Below are experts of layer 6 (counted from 0) of a mixture-of-experts language model. Rows are named router (the router's row for the expert) and show model dimensions 0-191. Each number is 128 + 32 x the weight over its row's rms, rounded and kept within 0 to 255. Numbers have three digits each.
After each expert's rows: a language model's description of what the expert responds to. This comes from a sample of Wikipedia text that the model never trained on.

# expert 38
router:147193133111087100194096095098095133122176112104182143110163151167136141140124095087085148130111071140127092154139119151214172068096132116051140106168182138116144130122157130124097138086143105143125090139136058115188208149098148202108124098143128113106142131129141092169172095130136142118159160126106080074115116120131141084128130109147192172068124128166142129125108171115172125098163182125125069071108133127159140078139134126182163104145160141179115114124155103173151132152078114087093097100184160124068184117120086110150130098172125116083191174113134111191116134133179103118
Short letter pieces inside rare or foreign words and names, such as Hy-br-id and Gra-m-mar, plus stray spaces and digits in tables.

# expert 2
router:133108158130122102190138152109094091128121132109147150117147174147131089099058093106075129127091128129201076197123102091165192093095208043116125125150207163164116080136135118109117112118182093170118047119095092117148139091107090193087099092129104118109123111113138057095128144097158183114109096109145120091150137110134105093135139161118150137088116178144086130122126175154173152094162141139093095107108113080152167151074157101177110124117112157147098139094142079113146121083128117134125127114117089158135116171134045146160116110127178101099204169068163109113105124136134163166
Line breaks ending infobox fields, list items, table rows and paragraphs, plus sentence-final periods like ". or ). before a new line.

# expert 21
router:167183152083138115134170120154072150121098172132146113160197154069103116104088109189081137207084091090123075169167156182170149140073160092127096107113186111136068107060176124056168140096149103152120121104090123137128138122123133132081173097108105087083132121155154063153126132108115162138161177141068118098028148129123081099087120156156155121071141174169134144184129122166131130119118168161099138091125113103117138112125130162143102098147139178161130135127125120154180130138132107137091138126123069157117183163104110085122108133077167137103168164111137128168124097158116113194
Short syllable pieces inside foreign names and words, plus digits in coordinates and figures, such as Uz-be-k, Gó-me-z, 44.5.

# expert 37
router:161190174118094088217099151127116105107156181118129134160181093119133084140091134113099123152131065133112153124124170090204172121098149073115122059127174143155141123136127080122141136102138109163101075150123148135136150118141143142176101071174094156133122094147149092115138130181121181122133156110127112078137092155156155081141137142121180076138164150126055147083089116158062114099162123106061084076129112092146119116103127174170119127118084169144099069168165076107092146157127101150145118159114120139178197177092071166181124065107130101077173108131157107109128128158092147120
Field labels and note markers like Note, Website, Coordinates, Record, Genre, Occupation, and words opening cell entries in tables.

# expert 6
router:117175165102094098133142140077112119160138095135175147197178167136114067142110084133163114101120101191136107163195156113204140116104183098145138133145141126106097100080147153154171142098094123148098103139088053120153214116126116177118105159182078111021137114102166094106102162120147137166178092130110138090153137107140116064167130201108162137092069106146098163115098108087152106152175171131103113083142110129166104094138147137147121091127117112108089178076129129124122125169133104158106076134155125123172194163158116094172150147093138094086161163138155101120143089112149119163
Articles a, an, the at phrase or title starts, often in album or film contexts, plus month names and commas in dates.

# expert 63
router:150126202106119098140154137088102070139097108146185136175214157154138109106120070124094126162082142119115112145170089160190183103110156131080088112120159168168092109166177186077175119098163110188130122159141164110121192096159129195096180045145099146102151129107141075152172136087134159135202129144117117136138146081190188090148082191125156104093127149125093127100086131126133119190134140128065133098078164129128103153195143147161113120178134120128115135127132113113117089107131075119095128106134101146158153149100112134147105107109159145072167145101134119098107110078153138156
Last parts of English place names, surnames and brands, such as -ton, -ville, -shire, -ford, York, Washington, Chevrolet.

# expert 45
router:124138175137102118156133160109055137071120107100127163129183123101133078152084151085163126176090108115126082197176103153164173164123110051115125141115179138110154080065173160125152138120121103136129082106158104087184189153146116163125103103155090130101158143132157110060189146097123191157141084049125086161102158122184132121146123125079153145135150112226101157107120164116153130106170120106134098137091129103154117156054117098105173135123150115168162160112089140103158120144097128140168105172145076151114166174098095145101174179158144092119142112106146131154094134134180110188
Quantifiers, numerals and time or frequency words opening phrases, such as two, many, first, every, In, took place.

# expert 60
router:163151185103092103150142146127060110132151056146208144147170181176124107118085145088146111154060124139128098140131129118127193131111162116118092098107131097177124072147138151104137194075163065162118117151098125167169147151119117206113134043149072110083109168119130080163142160102121148151200144096121114069149146161200168141101143189088166142091147143124114188090107140126117113124120146151116147130101115147158108166157149130169120160092138191154160169072155119151145091141130096186103099118117131126141193154125100136130118125122144134106149102143228108101097118115109134157
Given names and their first pieces, like John, Robert, David, Dar-, Ger-, usually in people lists, tables and narrative.

# expert 0
router:097155124156086091138100138073125117090125108081132130102167157136065107124101134123144139175112140100148167146136144096185159144114137038126115095146162149131151101133165178149119118071130109145080099160052155091171131142126172143129134102153163177049085113107165085100097103090168137088159068125167086073122135167128143095155129146110126102131136114150078140111117132126119105119165164129075116110095110125162086162093141137149141085158147166109075126078091164113121117133128146151135158132144125183182186160088059055125114124133163051074184162105112063090127083170187129162
Ordinal suffixes after digits (24th, 31st), degree and minute marks in coordinates, and colons, pipes or dashes in infobox lists.

# expert 15
router:173163180195090074176131148090078119077063122107136104172193193102107081106099122160101152174104115133092104156199115107164140155104134104136089109144190155147105128152149146112210160094142099178113060122103157112135136148161142154160085115149135103072180082091159111122136128132131143145144125130152065116071139101156156130089146145137152119107123179152090175152087135137161154152150094102154104106138137078180109135000177120117099119156150149183139139178118142154133122088091120146131162138127105180159131183106097128136107167122149129115149112133172073112109108149108142150
Forms of have and other main verbs opening a verb phrase, such as has, had, having, received, made, found, built.

# expert 49
router:112149144079109098173134136117114086113143095105097095167150167143117107095030148109085109165110090170181084166141160145145129127100176123148111130128164159137125161106112155114177122050137083178183089138102166081175177132142111160153100093106128123106121137145126091105137174090161186104189100070139135116127084121162179121109155134093172089121095140210091181117146211124175111149135152121106138129104142083181148131147118133079134085112059145138102134080132129094123077139155086157127104156068073115146197143124067133112110144124126090094184124098181107124137092113111134162
Short capitalized name beginnings like Go, Bo, Li, Ne (GoFundMe, Google, Ma Li), section heading == marks, and Gold/Bronze medal words.

# expert 12
router:150128130138095076152130132087070122170100122188182138167204157119114134090120078138136186138089133132144141193149126159186177087145159038098117093156138154162153108129112173080148142086128102161122061083105103146177148117137082189124175104127106130089084130078172140109173174131134174131125090143123075107102131063216085107114109166102127149145146162169105122105093124120117134182196137114086114095118143113134145136073111116124082110158072153111100108062123110108100104117084088152138091134106132104157170103076127128142144115093125106065209137120131123119116114093133136151
Last digits of years and other numbers (201'5', 193'8'), usually before a dash, comma or table pipe; also century.

# expert 19
router:104206143094127060118155136046093148096086125093170142162176115114113091110121113083114170144124119117125138188114092139187165133080210136080162094170183180150159099101128156122107130087177128167144057151120113133140189134166164142127056152133137127099128121067172081150114152113103141109125128136136124091147120103122134084152098186124148122098090146161116128134149120123176158105146136133075070068086103055135122129062180109132154098142114164151098138116124137119146107125120091117117094120096140174125229156107069149172091088088128109076146149150129104109107094098118155131
Bare space tokens before a following word or number, and short word-initial pieces like c, b, D, St starting a word.

# expert 52
router:133187180115134128142156185096135153107124114105199132228163142160165062143139153053178106123092111126125118167169111117146168102086165078108123165103186124161135119094169135149148141086173108146067101113118130124152137133144108222142130095141117112091108130089187041095130156118061165110113077155123141166127123136151133074165112122097160182092165131177136126082140153154123138130158153108084048085127164136145113159088142111103093113152068110172127175160145110155143073166120125077106074112128117146113186143164109125133155070124112090122170134129163127115115095134127134143
Month names before day numbers in dates and release lists, plus dollar signs before amounts, such as 'July' 4, 'October' 31, '$'54 million.

# expert 46
router:147187128167119051169154168118097121092085130115139119182211168138155070099118079104059140171097144132127110161131103142173161089131141127090154079138161164138144124121168154071144184089149094131132117154107137200157190096111145177113105118153130159059105050138127057115144154167142120086104158142125120113093099138129143080150122174079128131131136136129114131159035117138125168098149169162081097083118148106120132205099187073171138135160148170160092103135137135198102127135129079117128123089129139107125178186132098138127114107096184124129174180130144130125129110111129119101
Single consonant pieces, especially s and z, inside foreign proper names and places, such as Steinweis's', Tallahas's'ee, Haus's'mann.

# expert 20
router:118169204094110096122222102070060100147096109138137116124147173118078092149126108140081121152120101100131120168132158125164176137058144103138117068084150124114150092130203169159151146106180138177180082145143142110183154101138125202087112127133142127023142157071138138132139157131120138136140124136157093099164146167197157112109122140135154146126110124127100198117135113108168141108136138126163087074113128136149115119171122150119137149122122182142058192086149156088134116091155123143095146109109105142141204142102079179103121074115171126092180136118127129133116079139100093188
The infinitive to and modals like would, can, will, plus the start of proper names after St, Queen or the, such as Michael, Prince.

# expert 7
router:109143163149106128138152103062124104145106132166193091120136154112088105162089074093086197174053112115110138187145145174138153055123154078112105138127168123162135119131152211091139091143138104156155093168097092181104134110139114130169106113137131091073079114070153076099165158099137170115155077127119085097114085118149116100112172128086158117100128174121126166163084140148133150097168178104144102112125125113177099113087113108189124104076104172112084128114144116092138157154147095145125102126123083169202199146118122136148123189156149063143186108081163127091072095128116133147
Field names, list dashes and slashes in biography and taxonomy infoboxes, such as Position: guard / center, Family, born; also "of", "as".

# expert 11
router:100199145150137099122114172126077040138154087144151181132192155103153147111091129105107130161107107094084132180118108139129178138069090113128144114121172101162083125067137154091178152087153063168140062139116151179182133159135081185105177093164090123120155139092167113077109159150114103134162100089120120126056147118165173103065083123100175152106136162148092143128124111122136100119145175138075151065092115117154084116147172104134121168111163140164109134141119142135125092108129142170151140111115153136121191111130138112151127146139133153094201164100127070088098122111164212184
Word pieces inside foreign surnames and proper names, plus digits in sports score tables, such as Sta-fa-nie, Dü-wel, Rook-ie.

# expert 44
router:126166151137070074140141165120105093112106128179140137160168143155079135104069136133175132150063135137179109160146155094148154108090175057078191147140164160152172089090149136082126103095204082139169048180075123134182131155177132206130157112122122145130132130144196106134110164130144179101156107098142109116131163112151126110138104126107153184116119183151108162141103103108133105129143132133134103115078117047148124132083146152155159093127124187121104156127122082173162163114099107154121116125082103123167234141124137108134096162102142148107157127100204085162137085128124137170
Early digits of years, dates, coordinates and catalogue numbers in lists and tables, such as 19-6-7, 20-0-3 and 258-246.

# expert 36
router:185145143131095061146144106107090114142154124102149145124173158184097093090093065146155155158052124118157096220194119135160183113105156113133118091130166165162121114114185144106122157096188122115128101137094135090182143152149164136105112176113123133089166068083138076159165141094116152124184112126136092068142148086195175078129112159079133150092122173175099136092083154128130147116178118099081067106069109084163135118154096068174134116142133155136079139105106149138098148088126126111141099085141081121138150131106083135126112147107170152122186099077147118118074137081137155154
Commas, periods, closing parentheses, quote-commas and dashes at clause or sentence boundaries, plus where and while.

# expert 8
router:098172153165119112114158174124078069130061108101173133150183136148134092136096091093149162144059152097117110202148117125113156142148108125113070096141189147170141085107156176104149166111118188188099068129168104088203186104163130145125120153187116121096125118123128085103158153146150178107118095121096120125115126078174146098114157146086140164087125138167141171153078124120120117125165123112106112085141067093191129104054095138122164129129112186123083179122131134107158103091078114154100106155110133166136173172129110093153133134097178108104189097087154113142066125136124108202
Prepositions introducing a noun phrase, often after verbs or participles, such as of, at, after, above, against, during.

# expert 62
router:136160156140111111139121158116096057124162114141143150176177199102117149107089111074113142150059121124150157157162130139178176120138199038099123114123173150211132088117159139084129118098188120174123060129100139134182125119100154163168172098140107096092130107154211115145095114142109216112179128138103111139107130079194105112133101169122124112145169143138092136091106140109136114142186152128105117095104137110116148119059127132141095062167138146140130147091106126181122109115112098105120118167104100177128221175132116148131114079127154112127166122103137069142101084150110110192
Last digits of numbers in scores, tallies, dates and statistics, often in sports tables, such as 27–29, +17, and number words like seven.

# expert 54
router:163155150116077115117135089084105121092164096181185148122173134136143115119130065129120143195067107104117158189172126169180167078121129097134088103146167159113114121144139158110119129069151098200122101151089126144151191116120097174151138121153147128126132123106209069090187113079124176190148120123165114055164144067174126107125133157156150133119146140166111122119067202107122171166164110119096098091058126102147100146129148099150155103186092112109103084142161112126123119103097074114079127134185108122130181162126120100150146108089173150110175086133099096104079102113109163155
Closing parentheses, brackets and quotes after foreign names, taxon names or table values, plus endings of names (Zúñi-ga).

# expert 33
router:121139173155079129105138128110078169072137136090111112135165169141147107075081078085074165116114106104125073113146131157197166074096111039163085104101189128146091072124191130069183205119164087126150122165162142168162148145123111193101157129141117149114124149144114093110168121146169167118095116156148088107070158070161129072157129158096167115085168147139115148126121114136179137189142142080124124147147095094121092128070151085145156168146088163169134111105147085151090095102114101125123086136113126177147170142115131116178101120122137134161201121158138095124128111125191144162
Stem pieces of Latin-derived verbs before -ed, -ing or -ation, such as surviv-, provid-, involv-, Ad-ven-ture, and pieces in sports tables.

# expert 18
router:145135190125082142123145142080127105129135092135184150169148191123137135149089110093118106173086117161137107122148119103130152093120167069092092107105134152135122105145158098114154102121173096122146090172105135083130180132168135193091123079111123124104157136102154106140119196141174166194223123136146160106081100083207126126146099137125104166127117140099074177074112182122139136134151192170095065088155146110143097141126106124142198088115111137134129146139114108114164140105100107167086079097133092109136225177162136190142094116121118135051159096143162151135060142107172113147
Pieces of place and club names in sports tables and text, such as Wolver-ham-pton, Old-ham, Town, City, Mac, shire.

# expert 31
router:137146172118122062151130139098121123148089129118153123133164144124074076111061145129178105155125104170127100135139134118155184146125123099084136087201196167151147154181194176136132123111150065110099102132086136163131118098161110199117095123102110103119103125127112079122186133117177159134141148163119109089080098089153183040112137174100140120097176150144105117056041171124136154134136119125099108101109122067183110175063161127173129093124114122131111095126132106134116163131118161102104110078128116165115193153124108139113135156098132141085195127096165055132112084110197147100
Invisible marks in coordinate strings like 39°15′N 20°47′E, ch pieces inside names (Mac-h-t, poly-ch-rome), and spaces and dashes before dates and numbers.

# expert 58
router:109209171126065111118089215091080138092144122126204126118175162096134137059110103149105154149117085133120110170158145114152155157093154101166131142170138109150120103164138132092162106132153124179154112135098146165142143139108158137144091089135085159071152106126171086122119178121143193111153127109087122068060142101182127133142108160163144145082114155166125124154133195109156141102125184182069069127125112130177131110118150119104162105124073141091075143081137099167143084116109125097110075114114094103142190121187102096177118149115174124176175169115147134157111090192097106169
Syllables with a, like ma, ba, al, An, La, inside or starting South Asian, Arabic and Turkish names, such as Jungle'ma'hal, Fat'ma'gül, 'Al'-Akheer.

# expert 57
router:189191186100089090091149170092090135089108122121142137183177152115079099160076116093107105148113132150137107142148142163182189139142152086108129095168157108184124122158113141115146192076159140158082104180097104127115165084148136166115106148186120112072152136076103084120168137122206142092108087131115076095103118147152149085154120134110130132121119157193119122167132121163124120095169129094112039139087109100189158169035153077171105128122136184187088111139104162160155103128128120105111081116127101163130138156177146122160075146142176166142147111112124121181096120161119118149
Mid-word s and c pieces and plural endings, plus sentence-opening subordinators, such as listings, Eurocopter, When, After, Although.

# expert 25
router:133142120069123151157120127105088109081173161118198165162172156153130105118103105084072116210077159124151097167138103077151157129108183107059080147085159132174140086083189117126135147104170102138120079132140107099133129101117095167100121116119092088098141124105168047130124139124210197106120169160150151107132104119141112097171093132128157150105119115153141155143081137153167170135131153126114115109101160152184113135109109111175184156135140181140166161110071172172146117057135100137107113062095124175152167133099156159110151121113173127049188145137144125119088100163166157157
Capitalized word-start pieces like Man, Star, Plan, Bull, Bar inside names and titles, plus line breaks in species and taxonomy lists.